From a checkpoint of a small mixture-of-experts model trained on Wikipedia: 32 experts in each of 9 layers, 643M tokens.
Below are experts of layer 4 (counted from 0) of a mixture-of-experts language model. Rows are named router (the router's row for the expert) and show model dimensions 240-319. Each number is 128 + 32 x the weight over its row's rms, rounded and kept within 0 to 255. Numbers have three digits each.
After each expert's rows: a language model's description of what the expert responds to; "comes after" lists some tokens at least twice as common just before its tokens as in all text. This comes from a sample of Wikipedia text that the model never trained on. Tokens count by the router's weight.

# expert 23
router:134100137150127096146131141048099153085205176137100106099109122105107110099134121153114127113119154167132084138166124151148136146130130130133063163121186193120115102132119106105058123124062109098145140161140137136108105199105112143086125157
What it handles: Verbs and prepositions in athlete and career biographies, such as with a club, transferring to, elected, captained, joined.
comes after: " |", " was", ";", "|", " he", " He"

# expert 4
router:202112118118102167058134089169134146154086143134160151161116142160102150144113128135154138105107119133145136135117137159055091114138225160117141136102169175125157128044112174116154113113119116157105139155126097154176132123111160146128124135
What it handles: Numbers and years, mostly inside table cells or in lists and season labels, such as 2, 1991, 2008.
comes after: " |", "–", "|", " (", ";", " in"

# expert 1
router:156086077117137089139121154103130135138134144125148114047125095184123182136114196105141094137098127116114134124128110149128193027062139155151150194140138157130182151177129146152132145136122161123164137155116152218116125117136077162088109141
What it handles: Section-heading == marks after line breaks, opening quotation marks, and capital first pieces of names, such as St, Ch, Sc.
comes after: "\n", " (", " \"", "-", "==", "==="

# expert 18
router:162131189108120104070113151119131136132077089175142152110161131145109125155094130167115170077149061127135134142052122118139110119130150157147169092108056145089108178123056153129165193106132126120134117215159099168172127082140133131164146135
What it handles: Digit chunks inside decimals, coordinates and measurements, units like m or km, and closing quotes, parentheses or braces ending titles.
comes after: ".", "–", ":", " in", "°", "2"

# expert 8
router:122074119111131000165094133115136099120174194119108139121096135118130144138142111086083147085139152114168126157167149134113084095063161154076087065170110183170135126096094119129135182111173159124176149138157098039130101148115169110079079151
What it handles: The articles a and an, mostly after is or as in definitions, plus adjectives and participle endings like small, approved, chamfered.
comes after: "-", " a", " is", ")", " as", " was"

# expert 31
router:184111154113147187082063023154093127168155068125088120135180149131141117166119125145091106092136116126096136035159088175066192198161159114147108157130113142149124138105110082123116121128148156137133140131096124124133169152104133150132169123
What it handles: The definite article the, plus possessives like his, its, their, and 's, usually after of, in or a sentence start.
comes after: " of", " in", ".", " the", " to", " at"

# expert 24
router:169122075130138125111123115165123124123086108119129099147193124177071142143120133136110137078119087120151122120105154167067113131144094182199135137091138184080145095090118172154138135120088144147118072129111155189158139191171142127121141143
What it handles: Geographic and national words beginning proper names, such as United, North, New, British, French, Spanish, European, often after the or in.
comes after: " the", " in", ",", " of", ":", "|"

# expert 15
router:127166135081126135159090159089117113109111117065115142155153144117174105124124155087142107106110134095115128159120118137104074177136156118116150108197162152180147145213206148148077106127128137171127114146138163100109138154136125132158141131
What it handles: Line breaks ending infobox or table rows, and opening parentheses before dates, years or glosses, such as (1760–1808), (2010), (South African township).
comes after: " |", ")", "\"", " /", "==", ";"

# expert 27
router:095102133089124136126090154080165078082103074097135109098158163180126101087081055158134169122175108108156155092173150182111117140179162139204079168064100124110123168141184166126121120078133092132144065116105110156123136141142162166111118117
What it handles: Dashes starting infobox or list lines before field names, year-range en dashes, and sentence openers like In, According, New.
comes after: "\n", "-", ".", " (", " =", "–"

# expert 17
router:090114165165063134137154139118095158114071182102144116081060113124136124138175139161117134159145095181130145148118130121174100124134117116122160116090092135122113104127176127168141091106078121138146143174180136178150210085098132164137147198
What it handles: Quantifier words like many, several, various, other, and table separators, numbers and coordinate slashes in election or climate tables.
comes after: " |", " and", " with", " his", " one", " No"

# expert 21
router:148175169107126124134162125163213122158134133140191108076132084142112103159106121087138084110168075156112149114186182127186142107135103094106150081105176093170132085082114178072167136110127158212043158164093100148125172099135125121195134096
What it handles: Pipes opening table rows after line breaks, colons after infobox field names like Origin or Phylum, plus dates and numbers in tables.
comes after: "\n", " |", "|", " on", " Born", "On"

# expert 20
router:163089080135105183115068121154152126123104123072128126174090161189059223144126098083129161132131141076101110130082091096134160142126138144115126079116166085097149125022171102169108106122132102103133150129131114185146107137123074115068131151
What it handles: Sentence-final periods, often with quotes or brackets, line breaks, and heading markers like == that close sentences or sections.
comes after: "\n", ".", "==", " ==", "===", " ==="